python train.py --n_experts=64 --moe_layers=[1, 2, 3, 4, 5, 6, 7, 8, 9, 10] --routed_scale=1.0 --vocab_size=8192 --train_tokens=210700000
Below are experts of layer 2 (counted from 0) of a mixture-of-experts language model. Rows are named router (the router's row for the expert), up (a neuron's input weights, with its number) and show model dimensions 240-319. Each number is 128 + 24 x the weight over its row's rms, rounded and kept within 0 to 255. Numbers have three digits each.
After each expert's rows: "comes after" lists some tokens at least twice as common just before its tokens as in all text. This comes from a sample of Wikipedia text that the model never trained on. Tokens count by the router's weight.

# expert 21
router:149110129146126103116113184172143123137079129112127119170130133142132123118133132150121136145130114147123123193145125158145145153142132126155137136147107140133152139136111100107134064148146108150110154148108102144122138135072087126158159105
up0:133151114109141096103142086127129117142134169172127144067090125131121100138074141108143156081123123109152133124135177134123134146124102176123136159121119159139118115103155156178109165146127191092167126110132122123090133113124105144108116134
up1:114129175107152142140120170124143125148161085158126118131137166091102076110067117126139089112123120174155164125112153146143170083135126161154110126113160135146095101117164130131160114129164143135151138112180099152122131126151132135128100090
up2:108122111119059107095131169132132128142109181147148114145138117164103145084119139145111113093148122110118153120130098152146132134107124110142132149101157101073100124134151079128127125149132124134111130120137120140118131192081126142098110133
up3:138126164137147086135133126152133105126135138116128161109119163115095152115126137075121107080118103098055126155122142131071090129134150152176105179121111104094122144127153142112116084147114156169117085154133126147134114111168123136124103151
up4:097114126144115146120149087102119165175128133136117143120173112106111118134130134099110151100132124124139137128153099162142109148169095129159148141126110143124112176152150102150134133181123081141120102092130127134145139105121187117158130169
up5:157136129152126137109134109120113125146107096113127175137096108156125108143111120141057157114135142118122067085143117145111131132132173163144123121108113077141149141164135104119153091168142131107118089065123111124154127088118122161116097136
up6:172164116132122103121109117159106082129099161123156138137101114154082154129122122180177143139088094141140096149109114095144130136138145148128149106126125126134173141145131115117111146110093141128122115141146116141123141157167085137144121119
up7:134119111102148137117133122115122137125173110121127154110088138140136131141108127155181115146146110160088176083122137107166102140107155135131184138138117126150140084104133132125122125112136148161084141146143113137158132107139128194123110183
up8:113161131154109144158149126120132109146150067133094118113151101157138112155133176108147126102118148090124114159143125109111134092092102123156068137158105132152087144114116151109110125126102127130127101112162112111132128118155129156118116122
up9:133118093156154128094152131146141159166138183113129109121100136152099114145127126105192106114114123140115150126129083131107147068094109166128144075125179097108106102170112089135125082155124110139146148098127113160150145149114114118087149123
up10:120138120194174155119160175147146111118115128167083109097101126117122099103147107142127141151114146142124175139134120169087165114134151125175127133144150144139146108167155120117123116135097125126119126114105099141084113110148112115062122131
up11:139126168116131140126162133125177108130146116146141166123130174114090092154165102108111128152124091180133138123148155115113112127132131172129115129117072103130162136117111150140188162173129124157100142118138093141123121072106132150110093098
comes after: " the", " |", " of", " a", " in", ":"

# expert 54
router:149140142150125137129161105107139108151099130132142115137128133158156130123144146095117170121116108152119130153153120154081120139141150103150111148138135154140171111127120127101104137140121118164134140133093136141147107136108085133133140102
up0:120140164154103189096154148116139070151131116135114129098101150109110122123163097104148085140128113112141117104111108142127141093107111147126140120186125154142142075135166143153121174118148130104138106093137098131132151130142137125075112072
up1:130144131134152169119104126123155107148127142118156146102114087121132091106117119139154110131134122151088147141176098148130120153120156129131114120126120175108091140084106154099160128198138100133170111084113104128159114146127140108092146115
up2:075105113151129133118092086110161102146144130154126134130147136145100101128121161110153161097145112131127121109154123105158124113109126113122155145129141134148187125150141133067107115173135072109078102140136078145164082112142167132108127131
up3:091142127111139134121100125129156133153148119140137140139133176163115112149133085097127080118118166145091146119134137095134126119122152119132116113138143175119073118139183106134119119123100119127133173121109105177172126112134100122157099143
up4:111163134125105094132151136110129171142153130130118128103146162112124115118117154091148107090145183147125129129165100185138173131120136135117132095118099122128103094154133118151116155122124095139170101099088110140134127145117180172126087146
up5:177146181146085139104158132113140106113178116160131162119091151142136133132098114144149147184171115137119126094154152153179141137120149167107106122148119115092127150130100117110148150185106128160135171107124128111156112115124084101127154108
up6:102166162150108158138094105156170155151136119156150166089107132142112103147127174097126132151137120078107164096168180140085116145148154118104149170142099150146136131115136148098160097136142099147098159152118150137110125135068170120126175106
up7:121082106180131139129100107116153173131180133138120112141135146094106112115082155100098123134149144091101160163110131151103178152122141120108142074136129125114113115159128083163194113153144102104115125142073138125139115168120178164127168121
up8:139131104151154127089140124093151086141155136129147139121068153105151120133110089085166130124139123127115083168118130130169147123105112129124098134129149150079118135143173143136132160121097111139114123144131114156110141168146145150127174107
up9:130120161124095154156105155109097126151144084151117188132100110147155133099174147126146141158151106112105110133167165123158153151130150094120113105161106132126116109130084108118170110130146128155134147132087137129132081137105159110085133105
up10:129118225125135101103137108116097155120154100134132151127118161072145151105120113175114133119150130114136119108120176108123103120113095119129116118162148127105101113169127122129123151147135104147070175100114126099131118118168136133117099124
up11:139130147161128182139134156120145092151135090160137120103066141110126125110146122145065107117145144121133155166178120122115138103111094141118131121113097147139140114136122107105151151131139164112163134078100089152089119098090130145108149099
comes after: " |", " (", "|", ";", " November", " October"

# expert 4
router:121150115152127119114106062077156101123125124117161142133142133177104121131137162151152148118131118103118153140151174160111096083127123131146156127139136144131168131108145162129113115125104119159125136126124142125142043146123138144129116075
up0:118132155123116118070144155183109140110117172114145087115125152137113136110131135156168107099127146102105137108091151099093121156136111136124139140153124096138135127117134141086151103107075146103119110096147112146135097131091137134132119139
up1:108130160161129154140120168142163155075113102155169104172149129108074132148159136124175169104112144150164116120173141146144112144123159116183101132098159105142175083109144149160116087113118138120126118121138115127146121133100122092150089146
up2:118108139157149166084113125126099105146131144085139136148128146131102153120148119147110156129135067130099130083123159112147122138105101148180117147130141103102110123126142151159148154104142109134125126145153078155109157124132082137118098128
up3:124156151116111092180087171126129127167121146156141140154130121146114137115132103168113163192152138124138167089159134094166105132125100112125150137119163126137064108103157135121117133126122113136058124131133130137148106142121150134143164095
up4:080116097174123102125120069122148116142141106124143122190168123134143108087078164117154153096114100121178119113168129131152138086117142107140157149118163116154109107102183184110125098162170110131088109117111113119117144109134158112145106167
up5:144133112155145102152106101122172114127098068125144123121161109144164114129093161112107132114118097104122137129185132135173118125129126098131143086122129155108112117137099151144142092117148093186147126108059138117145117128128138093158132147
up6:125109102112135095107140075120100123138164082114139182093139100126158161173101129116112129151148178128131128113130105096123113136119147114127166183121149126149150130116137092167144138107129115120084156108062127112128114142108082138139095142
up7:163102125122136160127170134147162079104123129105133081152151099130131177138163162130181123116139108130117134109106136117119145161129128117169066132113136122091127124142140148145133186162131113128138142104165133141139112091118136157160119121
up8:103139128107099096138149103128147148109136164187133160149129096135129129183117152125143108135153090097102180150119139119126122159137155094135105159121143132104130146141155133119100115120111094128131166136161121120082139128080169133168124101
up9:136152149076091112103157090114131109133093141121149133122128154126127142168115154105124158134110207116122104160130130120137127128116151114155156130114145160132119126112099096123165157161116090127132143133092090125158096152068135150123096122
up10:116123122140114121147152093156119162092154130132133099140170093149137102146068116113109200090125126136168137109159117123113146129146058111134121147155144127140076134142175113110122174117153123149125133129133139124130123139115135104184168144
up11:074143151136156175077097100182092134126110077146107133102126119170153131144124141116173100154108178131149134105111151117142118132146179119166128120167142115145114110185102132120139149115105113122092159098089134142084081118082131152138106144
comes after: "\n", ")", "0", "4", "3", "6"

# expert 42
router:132091139144113111127163088132136096153118132121116109138117104142094117113121140121092147103138102146125132173154138158140173099147098100127074171112097131136139156141103098099119132133153113169177158127097121124154119117106167109118140148
up0:125139160098116158108146131143160120133110157130128142115071125125074094143149115149145093126137138122119152125083107095137135161092142164119134162136114148139099144145118089132096154148119146134131143119132114104131156140127140145137136125
up1:127108096121127162079119157103136096156110130122154149143074126131120152136146134158115094152155143126134119118101143148096094068127136149164134139153118109127124122121080125124112107145109086094126135094132120158167139138112121104165138129
up2:136154123192117093080166140159133121118130139095156164113118157175074101117130158128147131150148073088129118134134158139131143120144117110152113163119152102137124132139133133153116114137142078127084130104098109125138116147130129083133133124
up3:151140152136124145096133124146153151140117144155120144124088128189101137152123134131120126098108117106101129140164131113141134174123143093093120126154126105119138124129154098113128117115116124147072124116113097166123153084137147120102083107
up4:117083177141129144081095123092148119144129111111074084099180139097175142119127165143146124122156103128146114142095087140159134099176126135132133135131133138103137120154123090129181123194089063173063157099125118152104139141130161171113107142
up5:133124127131101125102131103084122128138100115125139145103131146153135123097092120086168112079119111105134158113137192126144161136123158102105131179097141115114103110165164130142135100148105087158151167119138120162121091139140142167074120117
up6:113118154158130109078112145086131154137138082163132166128072167160169139130128158153122100124120122095134137145115153114155091113133161124132143127137142161190125120129110140123135111118108078101117105109105126140145105166155175110069127146
up7:105104118171159129124133127082092147135127103149100127100094134119151145109086097084162128175166125148094098134137206142098119112163120117100126080131131183133106109096137136061135155127119128107138147145148102165133138153109119107088112119
up8:113126153165153135080117093128149138134124111133125150109129153110159147116136154099124116068134132140076148150148144145152114108185090170143112139095129143112127146119157112108140152131117073127117143067169108117087104142170140153135107154
up9:109118138127115118124142129145132120118141130159123140142120168178098142123120142128133176125152075098111129093164128123112111151124117106140126116133141115100101112144102102124118080159102115108087188132130112152160099140085144154099114105
up10:105143141124142111143122104141136102149154110154124138164103131179131115113109180102145118155128119139075153131121174137166119127141127117142140136142115137112134135161130148103120121146132162125103167127168137154161161108127125142117146119
up11:165150155172128167142137100107144063148181104122114161120099148114119120126138132126134080119171139114119133131141081128103139128169106102095137119146078126083151112159107105128160098119109168105149173097081117168114099109120128170102132108
comes after: " ", " |", " United", ";", " (", " re"

# expert 9
router:092144176121144119129084122155107111134077123174137150127113137134120101113117135129121140119122109063117136137157106129105146129139111144132106129123121138153191099138102119079128113131140099111131131117101109108140158103103098179127128104
up0:138113111121121114130102128142143130148139152124124088091157213161129110153163125126137157139148131141107128121187142154106164127141125127104126159132134132136127116114101120077130151146097076119084129081143073141102125148129139147171127129
up1:122116131092147116154159129117118138127132127217130164126146140134135119127087125130135179133147099105128109125114141141106127164072113142118136115105152134108107087133148118124167115149079115117091119108142135120145091088094137159118099117
up2:164131149123113135128152168161163134112171117143109123139106104117096111094122135176096084149146138158123133165128108169076179105148120148095150135152137151083117126096119157138157154135096134125123126143109130125135121146112151133161139122
up3:123093154105155145093128161133158157143104140153109099114092156107109066140145110110114153168113113138101112143125107101112151177155154131127142172109112126129131120136124157137150135089143117123127117062131156129126130118105136133168132122
up4:105116093153121147085095157130137150159100157162101138140123130160117158117109129150114130138169133164164096121102109126092129123147112108113075120120123128149079146142158086090126117161101101130132082107152131117093132122099077146100132140
up5:119175103074138120146103099121147114100083124120156134168084137131080135133117158116059106155140123101106098095094098117153161104146163094170134144133136140124134161139151134143127164134144116115108101156103122119154143121132095091132174152
up6:155120126165111136177101071128135115122141121134104162125121123137110129162141121129165104157159169128139138177155119121117144176132138113104128127117134135126105109122136163108155159155140119125077118114144108132138141184153144125081150089
up7:117140125115102120141087121146106163127134102151145152140088107134150133123081145127070102131132141119115155130153155111169139079081161136149141183141125137127144130121089115092117132123123119095160094157114098101131125069132105157108124154
up8:113134096111125145103109094131129099151103100125119112091119159092136088087143100128113129128135151154161178134130116130147160174106124131180130151173155117120150082166096086088161099114101132121085149118159131155090132104143135145131073122
up9:066140152105158144110109104125133104113118121125130123107092131134134133145111177135133119097140134104169116106142089132140127148110130128124095143140116112103134091157108118111131130151113158120120113080117111084134118067123121113110117118
up10:125131136125142099115105128149170152157166117132141145102116148145132082149113120167161139172146101131115118136103098167161145113122110112144104096153098111142112094092123146151104161123119144154113151164137113197137124150186133108127141132
up11:129153154134111112128120112110135096107110172097138153117106142105110094137102123135142104150135128074156149118189094198164109157124109134113151150203118093142079133112151126134093122146108161127146101141153112124132148138130104137095125084
comes after: "\n", " |", ".", ")", "==", " was"

# expert 12
router:086149154190117148088155162152134101127131145159132130145139135134163107154137134115099133111102132140133144076208151143139131170134180126144108142134137095119064135138144090094106175130151119156123155122125149126144141119126148130144122077
up0:156080095128156179137129134114159132136139110109143118120138157124122149123148162097125137145108113152169116116104132128096137168155107103131113136142094138107119126123117154095141157125142119133133138068141118124148134162147122180123152080
up1:131127145094134104133146090125140162144105093151139128138103143156094106090129176152139128091115105124129122126149140103120160088142126106138131122105171134144099092133120119080138126155137154102109132115055117113069117144150113108118073147
up2:105166121119132130128124129141120138122132126136098135093101184119157118152153126147095132132115141142126116097166108097154147133149117162125132131131111157141156108168104099105116130130132090155130125098097105093152131117115109152122143134
up3:146149143188146155126147126112119139109184147142136130110146134156116097087100168110147132108118113086114164138135124166120123104159139175103143173143159106117110147128150132123159114078130137123182104160181144111092107162175141134137109130
up4:130094139114131110096170089150135177076159125083139125072109117132119107164141173118156151163139170127112114145138130146115125130158145068163126144139080113119154135133096138141108166103135113133150154117133117101115117096092125125123170127
up5:154134146115123075162101170124103115117116128174118155139113143132118111185122131148155118137128129092113077148110145139129139170121093157171134137164162147099137092129125131134107160136137119175149126080095122071111155123119089087149106111
up6:157133103108152127138140132128135123118093137119124114145163145117138093123160111097098136150122139121140133102158126157138154137120119131137111125165122110135120148081122099169139162186080109116091136182141131166157128170127158156132122111
up7:131118136146124158109122121100115107139118107126137137124126111161099177103131129108107133157148120108139138087118136117113138135141129131097135144116128153143111084156125132116100116132153102100119133119125144118124095149153074120126132098
up8:146134123133133114109108136150144121093154120162135112120150110175179135134099128110163129092077130099150123144137171089156126162137159136129140091115155101116121118109140154121139079143091164104126145155125129167116150146138156151079109143
up9:165065137155124165143149139115145154111115127121101092148145163124130140081131111146124140123095092136102137107142128135171080099131103136136119137142121137132148122149109083122165118112157148124138095170126102167100177117102104111123133109
up10:149124135106114167168133103140145128125162149105125117082112123170117109129137151119139143143160157088144118110114142148122141101114144097105086150132174169130070119149110122147084170131121142127099111079138140173117143146109109158132148142
up11:132161127111118162122127153144166076088138127160112073126132121147137151138132117102108104144158123100132139094113119182119178138101107152104156105178129098115121111108169146156130122110102169128139145127117175127132164154122114146075120093
comes after: " ", "1", "0", "2", "9", "8"

# expert 8
router:118121117156114140143100192153118114129137133137126135128115126149123108066109146135112159140118124128137126157150093159126094145135107139120062152129163171106129129123124138109131133137103126150168138141134122135126146148141116152130143176
up0:136132146134125116072115148113132111150117117123147106145126109151137155117142116104122150132129144135126106123149161100132102112136155117115108115079160151145169105123109132127113125129169106155071144116145129111100101098090094086146121120
up1:173112131114149153191149128121135096107119107152159120127114117128134124117110104138144104149121154140116136098130145099087156147138115155103093150119103160069143134125116127094190158145163138158144158118131110154138124177133105152126142140
up2:138133143119142147105143143147144122211134116108108169139059133157102151122105169109109108124151146163096106165134097162129126139112123117165149133143089155151127112085122126110174108148148165070106122110129136116163125106122113133118153139
up3:135112132151105136136106124070131129139145115141163180159134092163162146084118149079077131126138129078119136108124148150137092146119079154124113118145138176128166118095110149159145120145125140157156128120144107148089145128103156103116120171
up4:129101123126132136114114136120136130110142112121129093147096114137130149161081144181101102111109105123135118132138151104111087118145099131135171107145168124142117120111120110112106107140082117123088145098145145105128091115137142070156112111
up5:136156085092122127151135139097122148150118119119157104107099088126154155120163113075153136088157134142134116149118131141151143127114141092112113112118092118141155137149114129146140153142158147179109147136149104140164153137127103136149143143
up6:129098128153104113097130168131098116143114189186131128072124125143144123125129115123132125136162149090163150131129109124145166128128072101106144092160117155123129098110130167129127120131160107121090156129186145123110089124106158112114143096
up7:140097122131133142141120143117130136125157060125154123133118145135164124136083155151145095145143122121111127150150154088122083113119122162147143159121143146078150105119130162143163126111136143155166110127104146133123131123104153124126136109
up8:114097148097163114113110133103119114105133115136134137109097146140159123110139121116113141068118086103069114093130139124146125135126109116127106130120149120161107166120101132131110099132132097164096098138153133126146142146172132120105095110
up9:142187129125114145163128126171149135122115148123143126100090107136126135090134154081172092172103085135149199168148137157137130131149113099153126119110113102079141152144123134122141110125165144151141179150128109128128134149126143139159123123
up10:116051146141133089098115120148153110163115152135138135110135145150143095152121099182160132104138110095150111161160143117137117136160127114154140099109130115130132070171139112111141114153135107091101109138140118168125154129128137153144116180
up11:110170113128138188108134120087119130129140144122127146126116110123170125115137151166108147112116150139154136144141148159128100142128107164154116121120130155144098145136130114134112133113133140154204132096134139075118128109150168158105103122
comes after: " of", " in", " the", " as", " and", " to"

# expert 18
router:105155143136138112113134138130116116120125118154120116169127132133130122076119134094125096119101110117149150142134122152029157154153200103144109123110154134143140130126127123098114146132108126150128151120135112127144117104120158118163128114
up0:170176125143144091103105125150134147165128121114179156139112115141128164071120152142100182178144080143118147129108154105129130122161113136148104076101123090102131119113148108097154106150147119102107144131169121122132134101144126196121138167
up1:119100103113127115158133114100110113156152143126143131128083134170122148149122152127173095144118085109103078127154124160153120141145130098134104128124113168128124168109131107110123114142153138159128162120077107079140128108150111135077102143
up2:138075121149109117100143125097092088093194101149106139158133141135106117126147130130165120110120130173096140117104141135170091127135181164128099147181113108126124108148150117123119176159152092131156157100172102144104122159151123157128101092
up3:142141097113124128145150088133130097145146130118117122148095149140143100115116150162128094156206132084170124110152121120116107094133143127121142116154127148129101108131129155121103133110114152101110145113140168102124127140132147177104099152
up4:110154116160128149167086125143147110147150100108133117143125131135136141088124155128140113127124115137105139148123176133110116117124139152153135108125128147115110102147159117122128136149122122116168116079115104121148133087121146126126139106
up5:148126154191154130098121135149130130168115093126129149196115098138141098116108115105110102115120105130097085172164099134119074094154146168149148116125123130100094131118130099104187110151145120116122129139130163169144080128163143131169103130
up6:109112103139137136131112122083109154120126153139143107135089097108147086124113131104125093120131144138106102130110141115108127088141133115128134119117099139116194159093143080139123152164115127087165164145124095103117131121136138149126103123
up7:146103135137094102097134107108130102158123172121101153136107138154124110130093137145143162099120127098127098136141133120153136150099161178159162130134087162140111112122123158123108094138172125095110135135149132131137124123128099129149090107
up8:126110211131132142131145105111125142134140107130136181136120115133100104136110095122104110148119114164130127090163140107137126117122130161141166154160136171128120114121131129112154117156127132106126168129079138101140127113097092134157133100
up9:156120158139122150122136108119149124141136104144133195165142180141139129135128135112110149130159114149115121138108114141136127115133149197164134128114146134122089093151120122168152093119141096144109151131111107143155126104128130137135108120
up10:111132139137079124129133117107127091143147136104140118140106140135109112128146131090135079130139142095106157136130102135117161106146171144169097106128113148090157104121130139131127147181151134104118111109126114150140084116138116130101117122
up11:169139129124095165130132124130144119142157111168130146114108129125098139098138136131145160163126119109115170136097164152176155146120122087094168094127127164131147093146147094125091091135132133093136114133125121169127126164123121142113139162
comes after: " ", "2", "1", "0", "9", "–"

# expert 46
router:149124141155119138126140162166128115147110125124144124131123105139121106115143136069101104119108110103121156157158143137061149148159132115131111166138116151123199115131140107096113166139134118129113176115145120147139132126149165135128130134
up0:158141155123134124115125110088157153114118109109149127167084149149144099148120120153131125074148150106092110114104159107146109143157122114118095147168125108109122148120167118126127085147117047136140100106117122164120157174108139108177159166
up1:169181116153134120136154127150111099154173142136120134151086139159129125149116186107149146133119120147102171133158165156125111096125070118140168143141129135120127148161159112090146098148110149159138120147148075118142090112151140112130107111
up2:095120111118119126169092107093184102106158113182150156120092111099150133132116117145154116139143132115144098118155187128123152097103149125078168106185144136117131118117141149162158105148148080158147118107111143147163118159126135153099157117
up3:113116156164127172115115154114120192151146144126107176128095172139087128123119118128141109122154137140072112103104162146080133120136150151141132140146125152099112136099148109112127112149134135105102141118124151143080127122140131175134116093
up4:091130140114127114099156148129107130133108141144130163118130195136130138105140109085153160101140112128166134124097203118116104140062121155124118129135119125130139104126095101130147165151139122163150164140124111136083122144131126148152135166
up5:100114089159103153135141120104152117127112118123119146121116144148108102137136143125141079160200121107108155136111154125100164142138123133098132151153095108135119080110122106131136152125083146111149176153164152169131149133143161128108110162
up6:144116122143151150133143139106113168133145133151108151149092103163130128082097136156115188137152147060142139142119139134100146093103183145092126146143132107143083103122140119140076086144122149143103148117122091191152140101156146132138150153
up7:138145133188136166090133092142139105094160074144149136122086122116135077097115161111124085176117141148131179123132090167122148140134108123149120153187140157076119153102119086139127148118096120108122136132111125136120086120115155173127127110
up8:128146131132146118152080111083128116128129167198141137129109127132135164094123139104140133141111124125110120148103140102122126109125092165095120088158103110086096124123127121144133132157111127133161153123121117145138131137057145157111127161
up9:122107107183120121136129116134144117102142145145146124105099150179101101085094132089124133127128136120115111123142154148136135095124118126088124152145103090145149109139152098156136090142153175149152152088157132123106139096114103129135104144
up10:123092109152110152131150127117127113111112164144095128148119138102101138130121117128149131104186106129121123062133107140115133112135138198093150128165067099096138090108104126106143188178130124104135145095140112166180125120128156162109114114
up11:109155093146095127123142115113100123135155109170101117163058117119085102097113175095136145151126155091126121150147144128115154113142122104128119110169128093131141154098109106156082112173112127119113125128123121164134130130093178149120121113
comes after: " |", ":", ";", " \"", " –", " The"

# expert 60
router:120127165151118116118176150112117107135111123147128103141116128130131134150159127116108165121106120190112144153156131120149192143142163113140133185119140143132141109143118133127151137125111111155152138136129128143147107153174093136155133104
up0:114138090120141152142096120122162123160138085166119130088109122174161125087116154110112144104139141124128099143120123130119154138112103144126109139112131154117100105136134147123141124133113103139090141112140107135126119109144118103139118149
up1:097167112144104149129136121114117085126133094151150122120105159086107138134122147165128095129161127141126081115129133126096136131104150125131130107148142093150069137160176110116105159150122118129140169141131143156201107143113118147114128140
up2:111132138120158113101145103151132150122162080130131156136194149132126136131096143116131128113152097160126117107148163132131140134157161109157085111145114128095130118142107112132136102210093133170140124132113132161142107148127110139150115116
up3:086156125144076172136125125153094144125103116145145155152099111126110172126074145092153137120169127133114144121131155140142112173088163136148114123120111143124108131157141082105128135128166141116120112118160160150159101081121112140139133128
up4:088135135121117134160128114160181123129169156152155121136079143147157103135136162125176142132132149102114116137126144124119098131108097121117102119135105142121114170138132102119101115122120200084169167138141133110109101143115159156143143072
up5:077117159140129139125121112120114134114116143171107151124111171104110125133097144165110107114122136129139123128113128142121087138136129109112102142144132153125091110132178102146150133192134130087140129102145140163160105124135120118149112165
up6:136102117117127155127154114116161111128102138142127138135112127147060133106120129148113141099118084104136152106133156148086107143141164148154085132097128126144118127156128118165115117135104099128109156111130104152171129154128130166123104132
up7:125158145179180167139149119107078102154152156138111152098082111177127133114121161151120176106130107126156110143147139139157136143169149128141165116133119124173135079152127096116158136140093116121099151125119135130219097134144096148143113149
up8:130155093132087122122124143099117083170135133146138134117086154097099115098146166112131108107081076129164093108145135155140097108127130135116107077129119136126098101142130143124166173179112128156124160163110102064126102147124150116122123090
up9:102164130117137130123127121152129080090115145136135150124152141169120134138120147130117125130102080151095130116132226095125133125093064093165126104152145153107069151156099141095161149157134104136101167082097111122096101117128067141141132130
up10:113121126167113138115088060150113094099120084100153141115124104109106126138100151103143109143132136148112134131172158124120123084159172122139090123121113135136132116121085139107141148163125095149129123112096120147130094121109146154148126144
up11:136125161190119117101083140114110117111158117138121142165079103131106133112078151086151088114136137156088135124108137125134102145162105094100087116154121107142147134166162125076162134149166115117108141101097090142128103081164098198106143135
comes after: "1", "2", " ", "0", "9", " ("

# expert 7
router:089139106159144129095093109154153116144108158163137111146123121132128115085145117087142074082114128158126155104136138146100150175156196114134058090127147124152102134144135114080121160136125111146116130116125117157132188104103158119154122138
up0:130131080142107114130098129113136153110130127135144112097111117152102104119138199135168130112132104159140109150191114179151109086117145123148162114167100125130119103145090129130123089158169134155139106147120113109133130155146156142115138096
up1:143170150142085173151102080123104132121134119150126152125103155131132159117080125130112118116126147108075144102085145144112119126129086107110127121112085126109112124125159118117106172138102124117118154089129131158127154136152096092112102075
up2:156143161175113092154110126150120133139117137117150171127096151141131152127100167175086130120143133127104184106065137146131107146151141113130153110181120096139096134106124072140101106131064116132152121118135103166103116138126132133075101129
up3:143113117151177125134136122141138104120103142125123153130067146125114166094115156130129133119119123139105153140139115144091161111113120120127086110117106103104143105149096083135169150139149139094129135128124111130148117177182113114117108130
up4:125080114114092091158149121166106094108152126102130156112102115115144112115090160143131129098159088095138144117124090117152119129149145107120085144153121107103096115133122148118114075172162082190122110114135127106151145092152151123139159157
up5:109106126114110118155123083090114150166168134132112168115099168137120088130097154136165111094166124098057124126084103128144074109163129149089141150130125099124164120168165162178093134128112149121134100133134112168110120114144159120116095133
up6:144113114127116134127124146131137062143142141160123080151116152126125141130170094118148121103141101166155142102136098104151118152085102141119141120181128171125112066156123137155131093199123135136146168129108170099130138110104144100109137140
up7:099121153098110127111142129123100098169169114127108134160097135140136128104136129110147083100149117089123132084138134135156130108113122110111170087141161114108141109101158105107146097128145132124132119174126135103111123161141158178122104112
up8:122162106161121130098115135153155146123144132175158126122095158148106144129117137125095141097103159144121144132125149101082110125106107138121107119157132084142112131117129118157129152164100108122086132109118153087151139085139123146174098149
up9:189150117135123107140164073077148102117124133109109160121109128121123155138102136146125123131147104131105127114107103126158125105163136128153129133108077140160125156152114145143117105124159135161133113128177125137138112126127123080141148106
up10:161154136135136095131143150139134083125111150129136126060073155099143131122153150115100120069085118097152132096125150123105133097115130155106113126131124158147118163149118143172181094106136116114094124146117130149147103133175117099122058165
up11:163125089130131099100128138079157154150165138100150149166133140145125095137136136108129102083083090130077170133135130175120145104095140119127129144147114086127106141140164103151169132134164147132118085148134107131141146168182173175134098144
comes after: " ", "1", "0", "9", "2", "–"

# expert 61
router:154166130126092158141113115030133127119122157119107155122113105127144150114087151154108104089093103084112173185098147124093121146088099111118103106139124104114087156136161096114124105113126142124134125125146124154128188082146133124136139108
up0:100112097168093127104121094121118141119107170107142129134115105162127160098132114092176107108118142147116127111118155113083121129159111076114131134138097110164090151110135134112109151103125087121111174112156113088132144136131116072144107144
up1:135124141145129123119121115137087097098097127123150161170108133131146169164093162110102107162119109119088160128114069103166133165169176139171095129171153105127130128153168110118134139124147127144127099183122122182131140134106120159104103159
up2:133158127090077141182120186086138133090167138133150134126119166115158126131088121132115129110112177122097165181123152103123163143143125149121101118176147112147108142133133126128121091131108131112127132122144142156100119127136158150151126138
up3:148114125150107148119120165099154170130116180164135142135109112148124151111143128151139139123107150128125097121145150089116158125138130139122168114124114128160113163105124095121121128144142138157098165102102134126102128101143098197148135123
up4:131140132145100152128153155140179103105167113127089113137117155114112125097103137135106130105140134134127157136100115150121131137124090117094097113134135127111144111131130123145136156124140154183140128117133150104127160113149113107139146139
up5:122099127179147169110145177123090162141102117092098125108125164100156097119097142166095129137091140134104132118110108094147134116130137120120169143109138133119148186127115168164141128128110155117127100151184162125117171083070142137151117154
up6:128110158118104097140127146126101163067151128121162132134107139081112167119097115118130148122112126118116158196124111105149108144112058135145107090120106162152154106154123098106097118135115116144142125147149080168128153096140143098087138147
up7:116158130128134089173114177144132122153134149126123121125129143106142114114132114126134107101131101143158144149115132106167175143092111121140135109114150119167135103135115151089129138173131091134143140172141166147130046143133176108143135112
up8:114116095117094121148128103149134148117106138121117103128125163152166126118090139113098188109125119133125147163092127123136173146105146080124108125164130089126091110143165112118112146147077101171146099146117138127147139135142091121125145150
up9:155096121091088101111133152143109091099103125143137145093116111109109151166082129155137129133117082058152077163151140121164139130138163164136131126152123101099156116151156137117129120124181137101119148155161159147108097114125077123146181101
up10:143123096125101093134113140120103147111128136142123126077125133096131131094179167133125111094161127125129167124102086174131120186128144094117154130146143116113146120081125152113150151132147136163130128111139112157140184126107147138113134168
up11:130140128126159115109168115135113104156132142111161144121130144118143099111120114091126125149092097137108161163124163102141117150160138134137085099119155164092108113138118164127116111142126127131145156126129129112126150139138126124153126135
comes after: " the", " was", " a", " and", " his", " to"